config.yaml
num_hidden_layers: 8
hidden_size: 192
n_experts: 12
experts_per_token: 2
d_expert: 160
d_shared_expert: 128
hidden_act: "swiglu"
moe_layers: [0, 1, 2, 3, 4, 5, 6, 7]
router_score: "sigmoid"
normalize_top_k: true
routed_scale: 1.0
balance_loss: 0.000146
balance_bias: true
init_std_router: 0.0307
lr_router: 0.00122
vocab_size: 12406
norm: "rmsnorm"
norm_eps: 1e-06
tie_word_embeddings: false
optimizer: "muon_variant"
learning_rate: 0.0029
beta1: 0.95
max_grad_norm: 0.5
batch_tokens: 131072
max_seq_len: 1024
train_tokens: 697300000
max_steps: 5320
dataset: "wikipedia_en"
Below are experts of layer 4 (counted from 0) of a mixture-of-experts language model. Rows are named router (the router's row for the expert), gate (a neuron's input weights, with its number), up (a neuron's input weights, with its number) and show model dimensions 0-47. Each number is 128 + 24 x the weight over its row's rms, rounded and kept within 0 to 255. Numbers have three digits each.
After each expert's rows: "gets" lists some tokens that make up at least twice as much of what it gets as of all text. This comes from a sample of Wikipedia text that the model never trained on. Tokens count by the router's weight.

# expert 11
router:142147130082106117187145140141205135156137134128120127146123136116125096115142086131096122074128129137157133149134130112122169095138125117150111
gate10:124161106114136152116087161145142158134122127150113122140141110177075138113097159145117137125117151135087119179130117099115137090162160135101127
up10:133125145121152121110089146158165085135145146143180109116101112094144131198151107108141095122162147155152148145140108110112128176137173135108113
gate11:143139135140113097124124132111198141111108151126121137183126095144104130137120128186183160132143075146177166127125102110125138112130120147149085
up11:092115124126101109091087165126136132095121147110160079107128133086120131130160116159083169165129129138104103165150122138154117112151109147143162
gate12:160095121150081142142173107125130119159094140107131172155141110146128183144129109120122137120118116117159089142120184104098083152133139123148118
up12:146119144121122158141118082149151139154129095205156115130140147121151124172144189147117130139115139135142082152124141144100109117148164104153149
gate13:094114131114109126140138152159165116105115163119145136129137122136110103126171120157147132118126128160119132148172137126100139129156187112166103
up13:143126127122134131162092076128120144126163173188071109112120093131172109106085125153101142115084155141139119140133114137092103109153163179141113
gate14:119119117079093084112149133113155104120089157145125115148147133148132123155109130174081090147138080080101135164152152135159133178120095088105111
up14:155125106106141133118164149119132166099109136123158114144152117184097151144106138104059134149154108162152160138120158164096150142141124163092113
gate15:144117124106131135152113133106129112108073123175133118151090125105106139123120190140153094154142113175141137120148170113122148136148134101115154
up15:144101122134140100110140157123147135103108148121123120099103130103093137144146154128147104151109132118110082160104103113151144073171132127126161
gate16:099140158111140106170131121156129146097152187113147161114151161127119128101140128189132100140105152161134126159120114140123144135118108130150135
up16:101106152153124130078117160096115116104094129153112117125130152164096136117147100114143145106102143175125131143120092149117135181103129126116134
gate17:177093114122103125166139116132131133131156147112137141090132146084137118088108127142121141097171091153160124151135121106152140106144125095103133
up17:162145153090158072116145163143147081112163151170142159110101128147158148122177082131122098110157157138139137161116098107139121148136137098076131
gate18:093165119083114119152107178137152119140152137123095116128180099114105113117137128133112128185152155107111183127150144119084114126109136153150124
up18:134114156190074156113166143110098193175122118097148158120144156141161145120084127107145171128114127133121121085152155109097103158133140145134136
gate19:137151139124116170190120164137159161147131127128126143157131144132065125140128134137111102133132118114137126133117131127133158136122150096161117
up19:113106122189105129125142123129107156122098133130126125151111084175116144149152109073135085155146104171132108117138151142084108135111127145129114
gate20:144125121164093136143117127126137125130147176127133123144103154122124137142148086148108146137086125108094148128168160155117131126094071127108112
up20:130111154112141075127156159135101131140132113117145121124124111134166153123077138155125092116182128117161101121112128082155155136149122097116119
gate21:152121131137154110146105114110157111162116146165108110151162122096181120127151166088157186124127123103062181169171083129136146128155115165154117
up21:156140154114145158117117077108110126147110130059115134126150122148101170139156137111051088140166148146135143121160119142139070106163146123148113
gate22:114164128115148112104099147144147150117121129111148148112154126135159136130150158118121152132154130131127110124123076141086129132148181144129103
up22:148120155134105101096133113152114118178142103152153082102175130090118098137124112181171124135114163101098098115122135142111161145141167180087131
gate23:137149119162112100155125108125139115067124106106100068141099183113114111106111124135124140100100173139109157104113136133118071155077118128129119
up23:125134101165124096165108103085149125126123094134126149124089124094136080157071098116146096148102110129143156133133137075130115167103136122126112
gate24:129095138126098125124148149125115131133132158128121124110107124094077097142140147149130152130085124136105129120098134169173129114136148132116082
up24:151141100129134127153108141144133132132154143133143184117139198113124160091117130125112099096135104100145125098155117082198104098106122083147149
gets: " the", " a", " and", " The", "'s", "a"

# expert 5
router:144100100146149089161117128151131123124156138082165149142158158128136135150083100090139114100128154116116095162137158164132154094117137119122096
gate10:110142100138130087090086140114106120124110122098147144133116178114143150147077120121087118165171149138107116140114128112123108131084113111128106
up10:146166134138106155140152127092160168129151153136144146112145135134130132128156087160175157105134108095101111118129147114135129105102109122146107
gate11:117109153109095119102125089132140100138087167129148141120102130175108122155106101108166137148145108149104106167106099130102130132149134133149155
up11:129150188125174169143080129168131116165105112127183084124105145112168121081130083115142127154128115143137128111125082110114092117130083125154110
gate12:136098128107149134133155118137142104130148064125135133134186133136095130125147133152108158152152131141135131125150145103127093115086111110108156
up12:122140090106122174111127140127133074120147128125136109108183104113165120091139138144121132147155110119114124139115076124072077137157102144106131
gate13:140127134160145100123125112132153146158131148161155127133156174137140098141103117137126106109123153157118161079100148112150090138085161111134114
up13:088135162130113126093130138113119085147106133106153141114133151148151137149103090180113125108142082131092124111141130135101096116134133145088186
gate14:140155051138119162143134166134173173121137154093075120180117163128143132137075108126087155164099146079143129120126125170140116111108185118123111
up14:122151065136144116108116157110118142066140161160125095134117061099140152127119141123053141149131121148200117125124112105170110083163099134140147
gate15:177102148117128078117116123128157139116158154112108079163108155093105132133091103144132157167140109114147106127145091096150140151144134117158138
up15:151116110138155142128179121122080123159106141104134163168132095184132125093153123155092111124151084132136110151105150156147134134113082139124136
gate16:162153119113111119147142130104123040132127107192134153127133140144086129101144129093116115138161140084107156137154122113093141148162118112170167
up16:108104109166100130113140109105085150148100177116174149136110138120135123121162173145139125102126122120145125144148153099111148134112139141160147
gate17:155069124112115103139160113132152102120170150081165101140120151138119139129087098135126111069139143088119128136139121149145110130157163134124117
up17:145134146108133115144098124099134142125125145135117170145095095160138125133202127174140154086118102127135147126101128100160143150178180104163083
gate18:128091155121154099127109148128149145161093143128152152143109138092097158040123111150130123120132164145142115128143129126114208153140143140095131
up18:098091079140119128151151173158165142102160147128099120083117157162162151117130088128154090090148137134075191096168154161161123105148134126137089
gate19:122103131142160143155116092084110096149137128119134108122113142119141126132155098115109145138145120104111091118111133121120134102093134108102110
up19:141131146141130179125087127142099152150097111110099086113115149167123143092174118098159135107153141118140154149106106095081125103130079163087123
gate20:122134117125158107140133122146128152149139147113118081153094165119149162137138131118134119110089125108098191131118104159103109124095140139134078
up20:130112145128108153150171126155148152126134112143094168116111141130124140126112138081187128135145114169109107104117157127138118112121137100155148
gate21:109110105106132125177111066106098119171126146118127157064171132094139118124093134124134149137126120106125117157128118152151149148146152129090157
up21:163119125146118130126099144142127134154084113116155131137171161145142124139127131100155116109122123185122163142137119135123114097114094124113156
gate22:123126155110140135100142179133150123109123171138170119117166137156118105165100126157099158153138147115180124119120133136134123138124132107140069
up22:138141077141121142128115130165110127099094137102116101113126107140134121099158089160148094160102143093140151115123126188133122156159117159106102
gate23:119104111120119119140120152155113115131180143119105135143163150132108128118102132133095123133145125151128108111118088101120157114144112126127155
up23:149101130116124131112144131099154121155149135147112182122149078123153130109117160108132138131174167112101101129096129130108135095111149112133147
gate24:095111123111116113111115176113155089117124147126109164091133162099117124136129114120109137129143104153141164151141121137111152129119144080118145
up24:126106117188134146115122114129146126052074070176131121083153119102120125106152152121119104122112061131134072118144135139118120154172150153112108
gets: "-", " of", " in", "|", "al", " for"

# expert 7
router:130122139122112132177110114141128094128093129143134175215112149182123099165106065116129112128103106146111122157138139165144121129095171121125119
gate10:152170147077085130131138090181140094125067165117125125128142116114140123119137138129168148134094139096138140156168113126126081113131126132124134
up10:085151148153131127130131081130151097103072090139141101120093143146151161122115127100087145141116114111144153160177159119146123155165174123094137
gate11:181143124102073109168150115147116106180148147134121155122138108111100100125142146154135121115117142108117173127140166156122130166105174115139111
up11:116101141118091119084169116106092138149095126125156109160157108104131109101123164116152126144129143143159125108143138155127096133114111094119097
gate12:109126135102136122128116145128101158103152145126116132150110146131131161095145113129156127094124147133135120142092126108145116109126128121175102
up12:140111075157096109155125140140132067125172146143146113084099119096115142136080132126152160107136121085144108079099140129118175109133092131130150
gate13:142132129114095125138162111072107119113123127090130144113080134128184101128155122143097163105139132119097133159161156084126136080098131098099133
up13:139116138120117129154119136090118106160135120112121169116133117158126088110056167116117161081121165146145101069122155140138136122128157109128131
gate14:125129148119128117157179098117083101154177156114130117133094154124163116135119100137086145123098126125067146143158132126144110168113142089129113
up14:124152153121165129151107141134141119103084123187100167161086166115131138131122166109105135100159100142122171150137131145086147120163136127137088
gate15:116085146116132116114077148104160136122113131096129119144086105109124104137114105131127114082097105129087096090124079135131121146136159144155141
up15:142134129140096150104118163130135168152127142137144104118173145169122148119139159159083106170113112106090116141087154136145131119109114146107140
gate16:161144132086137129157144139115119171107077108120130199124130120146116103132114143102117150097133154144150134185135117126157093137139129097160100
up16:134131106113121117108147129149132199149120127127104133129121140116146136127122150154160106115144113116120094135117163085130103095154122136149144
gate17:115133156124127113139142153124120161123122108124131133147146129062146150094154126184141148154103114147095117154171155128129138089099126130119123
up17:151113161132106142145115164138144121122102107135133118116065117114131178131143125098156074139107088083111123125136144112093129142120090147133103
gate18:126146157149140092114137085164072133088106125159131111147110174108171122127092153124125138151139133121096107125142167107090109140151129140102117
up18:136092129117176124128137092128106089149153126113095135119127131133110135130102137136098101119131118127135189105147137141104119146089098091063092
gate19:128142178123168140122139130124148132131141119119134147157132108142135121126109098109129111173129113147106117116169100142151168097116166113150111
up19:142126109123176125105181124104137130129165088118098130094188140043140141116148174109127110098162128165117116135139159106165135105134115104126139
gate20:152120106165061117156099110122113115125110185142154121109137166130133135111089117095124161124139108116143121118116144168129143118114206122089161
up20:176125150110089094140125136119105119121115134134128146168111126080130105135123126125125168135132117108110139117145130124127124163212130082120124
gate21:168164124133125145126121128114150126122133097078102163139160144110158135127112150145212147099120129157174110149132096110053118127099147127119138
up21:131149139104147118162153074207126137118165187127197145156118126141147144128140116124109106136172135115134146147085094137099175120118150123130125
gate22:143137168124134143129102134134135112163084147145140086153131102160122129115174118147108112146117140129121151117149130111128142132127148088160151
up22:108101107121124114130117145114172183154101079107114107159097082125116114103091158107140127114129135129136065126087119076122117117138122162117143
gate23:112140127142102152133158120110137099106119131153100161111145140163151081129141109083130141122104150101101116088118176139185147079066138155184124
up23:108136099161129128140129130119123118049159157139118105181138112121125138121153086178141121157113118095133152166100153121153101144091112148105146
gate24:127130127102098152071113100172158072131128155151144134145132126098133170108079139129118103140111143124127155110107187107144116132146147194146153
up24:114095160139131123070107181144119122125129126124143138139108107119129102133107145113184145143112110100155115090065108181094152146097157171105122
gets: " in", ".", " on", " of", " with", " by"

# expert 4
router:154154126090098096187118133137136111123118094148160150154099147162128098171134077110106088104112118167120111123140146148087153101120104125163104
gate10:096125098125108112094133140113125147139121112090153123097095131134157103160145131118114141153149100164085099079128129109187141090140138108159127
up10:144128116157115126133141144131147116202151159131120103135113109119144129116106102109139161110151118178128144122096138125120119115147145112163154
gate11:160122139130123095148123147133153114136154135142123133136160160071161090113090178125106151136087115147122115125124150156131114103134122132113105
up11:148135153104112092148155148141130154157103121108128117137094119072093115137136105115116137092124104166107133141107111155117096153097173163112123
gate12:130094120140154117123134158163124144140151113149134119104084124143147118117141133126148159171150154129116133122114155161114140150153144110116115
up12:159155144115147129129174132156145139132123123173092110134168148118064111140124112079133160126152102116143143136112115169110135153137139159138083
gate13:105108137086156166149133135118140155125101129102175115141119157130119126126120063147096130099147129124128159130102119093136103129124118125161125
up13:147074171112097117120158126186124156127120142104113112138134132095147144113136104101152114146150147122123130105124123168122114108155125117113130
gate14:114122140102149108131134110113116145143152135127154113155189118136171109143122122127124159116176146114140139144086134152104119157139144138133125
up14:137146168094130080160130141135137140125118098102120103133167119099138120130095120147113113120125114158130131135162123109129166138098130129125107
gate15:148122144077130154152130146092125123157090131154144112120133137113138126170114144143140120078100140126150119125148146132126114140137080143147149
up15:116126087102123152102141122102155138152129104131098114104182098133090097160161086121113092151098103173139128101126137120140100112147145132167144
gate16:158129131100186125119132114132146131162129207142113101107115147189097127167154101134173114153113138116115140114139172156145122124167141130137112
up16:158126141098123157111104085134133092161155139111091099156121145103117112146146114119144140144126108097109163160128114137173156135164143119144099
gate17:129139128124120164115089102153105129161112121129065133156143135114110173103134114174093142118151126129170144147099169097126164132124161123093144
up17:101123194135113098175099097158139092120104115159099106119126133123152122083091123115092173124115134134141139139131107113127079142119109118103132
gate18:117102139126149083138174138093113135065103137117117160085098159159099116118124122082140156107132100142173114135152131099154103121093120107181105
up18:103166121128111130107141152105070169113175092126129104128132086116160118129139152110125132121131138138152096101152118147081139129132089113168082
gate19:169183131129125127134127092073113111128158140148138125111142150143136137142159110147134135121069155107123144148080141126119157095108183079128107
up19:127179138080146109114134124154114144111104122136133147073129144151142117112137186106094121099104160121143160134127145113141088121142120123123120
gate20:149116132110092170139116154092117136131077142123141120146094139088100147161073116049122153121131102098120155178139165132159204123130125124146154
up20:090119153119164116141109145132134178103142131122177169084167123098152129115123132143127138166098127142123120126134102125162077087104143127121108
gate21:125113150151125140112095151102116101149113135097140125134157157150132163090174111130144097112163090164165137123094077092085137118084155114143119
up21:165146206136125129105110101174136098155121149118138116112123128155162138121129126092166117115146130115114112107094130139128116125135090089142102
gate22:100133141122124093103143178113117099147109141136100152164112107182132138106089121108109141156128120159131130099110106131076126097130165142111131
up22:104164113111145184158146140111124115151161108121167128107155126133089101130130111131146106190103084089140162145127128124141164164141096134136147
gate23:097132140143105108120171146125152146117117135130103158141071171134110152135097111061125107148161164140137113104177139138117132120155103120071147
up23:130090099110121080154154147085118143130128138125112131140121154124148137131142140096133137099119108111120094188119117128151138140093096147151136
gate24:074128106137105110092104111180172137136137137135124135107104130140136142106149135182111131127142084183101112090131132108159124128127122123123155
up24:108122135137140123162159145101110079130139163098119078153155141151145164099123128127150164156115136150157114125167148103097099135140135127136133
gets: " and", ",", " to", " as", " that", "s,"

# expert 9
router:133093080090097111133098127086139104158127146124174163117115150172186113084110111142106165146127090118152076148149159152144140154136123181131121
gate10:122148156114140086070147074106124088124133143126136117140103119170110102115096138172120109091145119099118145098154166138140131126142129169145137
up10:116140118151156107140117165163115147201123127109156111131112109102058130119118092123102108122111171129113176105131130131124091136151117127154126
gate11:125099134113113122173092110160146107136133165095152085167161131145166162109134152132093112134159115127107104165113136142113090140108106137057121
up11:137121156183128122130122163128163120118105128115140111135134123073170098123146085107146154095119157124099128113080141140143158080148108126121174
gate12:143121074138158123109108162115172129123152117150075142155146148150105103099128132136147140152117109146106121129142126124126132137124121129131104
up12:141155078142125126163123140172146146117168119137154130134144064107111157120134071138153117111102114170159121097143098093113132134070164144127144
gate13:109138118090144115133042140116115115128115128142120149147112142138139171091120150158144137111115139160127113133099111154107075112135119109085094
up13:166128156106109120110168180124125135134148072157144176079180126113115139152135099147156162095133106107189121126114126127132135139151139083125137
gate14:137145127120126146163146133097117107094151122120160112164111140184084100101110134109131099144147114102128178167107184105138102138100099088160106
up14:118116171123123139131122171142125144136128148120133093100120124156138166119127117147144120117123155139139108076127094107105111157119141100095105
gate15:123139127117176121107094118108128144148121140128108113109115160076125141208109114112114126123123137076147144104108166098118136091115133123146041
up15:120115121094130074127106119121117112083128124135159146125141162123175080128087123083122105138136131143127091124088108142114119195128141129156111
gate16:086123131106127149094127118143143155108116127129100166097129124132117143127133122102093132131175115128153094134102082164109148157076132128156126
up16:138133118123160109123120120119113129123115101118158157140114074121128104123099126124120105153140119116124092162131134123140122151118185137168072
gate17:118108141100122088140112087136120133111112103109110152119120113091090171103152080122144136159144104114185148150139147124139135103134111132110144
up17:124110115136122114110128112124153115167151132134129120125098121110114124128143130140140131154160085083151125120115101143165110146108138121128106
gate18:154127135097099114162122089097099137120091150123100123127156099120130110164133104174119125100160136142136140129147123153088150156106126167111130
up18:121124109119140135113119170121079128119144147160075138189148142147094101156131184135114093144137142101091134168156126134106109142120092144156093
gate19:157105149107099107120148124122158130136117127128134176100104169142133112079153083133124148136112092137175094115101095132118180132107104107138106
up19:153097142130127129074159129098152132121124124121114105149126106132184153136119121119100153108126119093117148112110140126161136115155112156078162
gate20:116122109126096132124089120130142146136137120152134097134162117096132138095162117166129141147155114113172119155114184172098118134112169172137133
up20:181140144079086119092131156110145133131138169137106078175133135071162129114099131101126158137072092117097147114093158116120145112099129141138148
gate21:124120136145135105179077143118120112129151112115104129139140111126136160129140143146153116112110141127137074125126174156097151176105121133121143
up21:103141132093129140178109157106069129095071158130090106118168125078077085136107160133125152152147095129175106176079118143103073164161127141146109
gate22:153105099125152113123135112167129133104144118131122116086101208188082129084155113105136103122134093149107104132119131150115109160148130124120130
up22:131114120137107111121107103121079142138151124152163117112130117127122101130123111125143090111119130111135145137124149165100111173113094134128097
gate23:165113134106108133137061094162164108137119142119098136158082131152151115126142132135127147131117166168062118120116160183121131110116096144143143
up23:133117102100148129095156157125148071114074124162162078143112144111137138141095150122138130099113114096137136166143122138109142143107124155130160
gate24:135130131095145100116117141098086125139136122127144116133118132115114089124117116158103119121169119159116154145134134135110111116154092101137108
up24:107152080167142098114147078135173098158141142142174133158105143167106131142140152157123111087118139131152128080177098131205138092133098128136124
gets: " |", ":", ";", " ", " –", ")"

# expert 8
router:176101108085156115161131128151193120166116109159139118155068135178117095093109113074124154127122155105150118155187157112111128094125101141147066
gate10:130113097126129113101161136138107175103171109153134135118126104109129140150127130135136125124155121140123139121125124170141123102117139169131086
up10:142122162132135135134134113136125167145131122119149132130094146145155173143125143112123167079118090132142144119123099103119126058160140104131126
gate11:137117163198135120128134105115159135146131138117111159115114084136130099137177160141151074140130077125128094112151131154132116136156083107115151
up11:136118099136121097164121115102128104120145107137084111109116136149155118163128130133138156085137149088160083115094150174139138148158183130170156
gate12:140122111098141115097111130157102131095121127121131104108162151143114131160099101087140138179124111116143115094137148099134148161202095162113125
up12:125134164159133157116167119132136127129116144141144134103105104150133139147184186132108128110137151131147145149128101153134082123107149104113142
gate13:137110114110159091102124136127140128086148122126182153153095150133120101136150116122144168136103129167131157138138080131101159084162073111108093
up13:136120133129111082131111127139106133086124126182170152129183131148136155104142134151104142125121173142140147142125129105153159142146150166134106
gate14:120160114151113171139112111125132109147141140120146066132118100137139131133170095083183119085130136145123138136125150077132123106148106111119114
up14:092139098149120125124116107112132143114129168179150113126144116141127126109139117110147120156137125098110122117146124121113115113166136128153147
gate15:143133128098158129149132122141100127116120142124118143132131117126129103128151132116106149108156161122131127140123156082141141124159108117116094
up15:153166156119150138097124130109106144150120116176138174111152168105159085147138105111146170133130091134149133069158149143063154117137096132169120
gate16:152122137135084126164135115103150113104127193139137098073141139118092133113125129121111143132115141169169107148163156088095133116148135143124091
up16:130116099138125096106126105129098134126142144133170131132127087108092132144094177138164111118161185130116183134127123127149179114087166156138116
gate17:097113118159132121145143116113148172186100162128150116146105121121113125150149148185108135098112115126128163163138143142115158077089127154123118
up17:122110096121123101080144123090128158112123108127130170135164110139119128135154113127104149114110129159123115132172065117154178163145149153140084
gate18:115140164115113187161122123155156144146085095112107157129131126146144127078111117091146158113153174133121162134126178095152137136119087101135115
up18:105109125136127124152129184123140146172118099182119148134118135157119141102129094140098134142154130075129095092114127154120135142141119145147129
gate19:162148157105161082107117112128145097088151107126142136111148166094084103126123175118140104144118206117109150111095150069151136106154084142157129
up19:142125182135159121136154139222132124145167145138115122101139133119102146140140162149136106126116113134130090167196169146141133123163102140115091
gate20:146067144131103089118093102145119148168137128126175115158171152138132138114070138149129126140144130111120167149161087122157155139169122148139104
up20:166134106118188144096128163127141109132152130097160161103088123132111135077151132170118174138122148136128148122105117125093124132126143139103120
gate21:180152102146133112160157101108108131127142122100150113123089118148108103122173157154125133108085112148115166167135122108111142163140121134115078
up21:126105140166109136090181136087132095129099145141146132112128165135099138113126106079115119132147122114097136123147143197147134084166164098090138
gate22:120128145124099092140124098108088107117129083135127125113091108143150131106127156128132141126203086128119149133127125109180125129111105160099137
up22:127100124119103117133109159099103144111182129110163124153083142142143117117138095149100140118141095123148121104106176118132134099095141125126097
gate23:134160140127144134085105122143111132129123137119123166150094117121055144081166067145143130132131117138144104133149125148153150138131127155164089
up23:149143142107110138185137154105114177166111095113125127143109105115129106135125133149061088106178152080136096117116162132138124185131135157132076
gate24:120143162125143129145122127121116117176134129101122106134142147140155124092141135099155174147100171132128143145126106137121115154122108147125080
up24:122147091137148116121124109117087115120108122124162143146127097140112112144165144117138145155105137116124123183103086129105145165143111191163102
gets: "|", " 0", " 1", " 3", " 2", " 4"

# expert 3
router:179103080104119093108125097110178095153115095121142114110140158117141107150111145128136109151119133163163120175119157125151131141113140182155112
gate10:164114095117133125123117137124133142112154127107143108129147111107110132200169110140121120103109116121144155154162114106153143090117144130115126
up10:128099169109186168140156143150132167167151143131137157108152162128150092113114119141124115114110160134098116094102153127126157155086102120129106
gate11:111117110158175106122136146102090121140129170135127141101135161129132133096131129139122144137129116154101124150151113090143143165147130160121106
up11:148097157157152149157109099142125126064156138112096093175119128116095149196096125122098095143087124154066166108109184136096144160174109113116133
gate12:120137106163087168188110129178123111093142140111162083156149172136130129172140132043120077150123156102147121121119114115118184110171097120114162
up12:107090154136146096164126130126160156121149158116123112150147155113110123107103123139115137148158123180119110144156123138136082161129148103103140
gate13:184093176128140147161144149127149137133125164132166095143159082120136085128102119142100110155161161104111140128115113174121171128151104124161073
up13:142126105147182146111121134101112140114119100124082142119118142164111107092141100125158087102077111113093053121145143124159124164128124106109102
gate14:156120112109106117130069104136096095106159194080153128105089152101153073169110122122094130113125117127156180142132188151137138125088094138126117
up14:107140115088098132123176112138154173106095118144146097126128135132128116121156114130098156115156133128139063160121173105155134125154162120093161
gate15:153133144131133129093157118105190136124112126115134100130155146211100101154149124122071118096112115135106128124110131142158134129112114145175130
up15:155161136129188123081102100163167142137158130115134203092130111121140118126166127144146138153132122120160112113103107114145117120105129118138112
gate16:142114134135145112108079137138116173127117117144120130126122172102107102123165074126163136125089098132151138133117173079155166128148126150091110
up16:161160131130180123120104123100137155136128107090108142144162103119151111161160108140158101147109113164139122148109143207112121149148149119113123
gate17:134133118113141119126162085111091093167128150131093049107159113185079097162157137144150136130112127131116127124093112102120127133123140103185147
up17:077146160145133142133120165119164161082100099137149099162131154120132108092129124107116158139181109133155132124134107175112127120176129094131151
gate18:118136118087168092120150107108125117157156135183120124122128152107155139130137155162162133122127135137133094137136150099117159094155153121109153
up18:105115138127118149124064147133124111127138151143139157134069106100121090114097109114120159120098153146135120149125122158091132116139104094116106
gate19:147122127083148128105152121136118101122131094123143147135148146105109123172129117140114154109139157123109141118127133160182100129119101152118118
up19:099110125145150150136102114128133127147145129109125128122141116153170108149069133129139149103126124143091129160122129149099145160134164120138144
gate20:155126140150160121169076121113097170124169151127135106150129136117123120152133081110084108122093156143105118165118158139102128148117130137097108
up20:128137142107104127112141126103137142112151132124133116134128105113119082142114094141125093089098161117154129122159136092145138118120108117077171
gate21:159132086103103125135151121099141110135114156164135120124094138143070108130156199133133127106103102107099120133116117148100064128123141147120085
up21:156122126109117062084178107132167092136108140122143109138079170112144133129067134145140125106120114110138123129177140141133149120117090133125163
gate22:100130075086106117144160154112145108123141125122121086122125121098165138094067110175142154108161154141119101151146138094156090149122144140139122
up22:111145176134170119122107110140112136163164137170133116179141148098111142130131129140103142107146074154105131128120118126101146119124117152130115
gate23:181065108108130115113083158138121091119157142105153139127140175110114118133178099129125181120150126136108146139150120083120118134142131152113061
up23:117107122149177107174162124111152154122147130098097144098135088169171137146167119090125081124130147167129110113094089130146130114122137137152127
gate24:145126099123151115148099116077105113124135142128130145123137135090114111091160090171130099136170133156115125161130102146133115152131138123171108
up24:064107138149088135139163094137132134150101120128055154137127122124086120137136133133139058161115131133104104165154167126125136113138134120145118
gets: "\n", " ", "==", "===", "/", " ("

# expert 10
router:144128141151140131137134126133139117130158111076133120130123165140112136147173139117132101159126141142138108100136136135100153109102124137120142
gate10:130130128133081136086133123108089105144133109143158142129123167120111165119123138126131117190164173130101108114143127164110144131122143117110141
up10:154173135110129131095101071152140104121130121163086116115126101093126100119078095128090097188136141115143147115142131153135128102149122136149172
gate11:145153123131119110122117106135126126117130091126114101087119155157092132138150126121145143104099131091144182146167126137140122138112141144131126
up11:143121149128107115156101108147087170144134112115143130150145121104107100125142094147145151107110116123141111099125104154173129138112118108140134
gate12:169163168114178138179146146101079096109105103100117090138122156116126142112127126163095126136158137114141097150173112153146139113132160126132134
up12:121114120144107176113122119149155141130149138094120146087143157128091111097123145129122134143098150102076117110131099141160134160114165132136122
gate13:124140126159124153072122151119136138139116097126146120137144094113118121150157085114138128136125092106136141105156114129085132151134096143157119
up13:124124117131121135124150140086104175178128122139128166147100111121111110143146126113158152108121114141119124170142163117119125122116150136173139
gate14:118143170111113091115116124128092123150124158135107156132115121103132132108112097127134117130084113169141146147102147154091198101120180131110093
up14:147098124164105100140117115136105120124126147146117144106134100132130103184148130126101116125111115153108129109123089103134118140160103141147107
gate15:117124121139118126152139125105105112114135156119102116068145154104139140126135161105085125085171138129176100129128155175113145120132140145084110
up15:122149113120128133156129169161102162110109129087140109129097136149160124103142113114129157112123157165116125114099128123141125108137115132082143
gate16:143130119141111123095136118108135051125127112093121130146129152120095145145152175136118155172134159103142105153140077107109156094165101137151177
up16:086107123129092109128143108101091103123107111146126149145141129097124108157083128160092119143097130145150097134184144117130115109140131129142175
gate17:137130116123164072108120127151114095126166072118133123124142119155150140161132133140126124112129098133105127136140116118107121130116106139112143
up17:128101135092136140128149147146146135091168121147163122152136124121117141107147083167126114097088144097118137123164098121130134123122124122124151
gate18:111132147104125092125156150133154121141142132160121117111137105096118186114098182099132171165139121122148113127140143153088144131134130115118139
up18:150117139127140152143125158113134144152126099112099113118121111072178140118133117099166102120174095139102148161131143127126132100116199073135087
gate19:133148142081103105140133095150149074114132112132115129166133106133121169146074142148084089150130116151122123073106161113142137139148149141105134
up19:107137148086155142136080082152149109122127125166153134126125129150159139154125108123131142136111136158111138113111100093115100124127152185141161
gate20:156112143138139185131134151131131123132171138129135132171134158096086075132151172162142140135152125109150134084179146128091095121105128140141121
up20:115113114095148161136192113138136183119077125132102136137104132117104131075119128171113139152100137131116120117161114109105134080125118088135112
gate21:148112154112164095116141120142134106146118162134174126139115160131103105160142156111073105146131128170141116075136159126086187154147063112111108
up21:111123113135146112110083110121136109160081099097140129052129141096169114138131138066138111133156116160106125140102169111129129122149122097117123
gate22:114149090135150109127110097165135159152116117146124145150144162142135154116131159115143086145111135129139133111137087147126143127090190114126124
up22:141100112133165086084147099111118138187164136158162144147133092140087123118132132146115097149098135172152109122142142136162148139154096170154149
gate23:120142107135155122144114146159109121085111123120104111149124135130119141130138114161125099102139116123103131164125115123144126120106115182135086
up23:116125191108111121126118171099132085120098151129134103165123146139124106146093149119120133134140104091129149140078162149107165132141061161114135
gate24:106118136104159112098071117149157095135164125141152121185128136113124155123121142119082149149117116188095127104146146108100119099118129128115170
up24:112072124138155126124124129148129132139160141154133112127124118135101094106112094146203120098152122140097120115137140092138099102058124135146120
gets: " was", " is", " were", " are", " had", " be"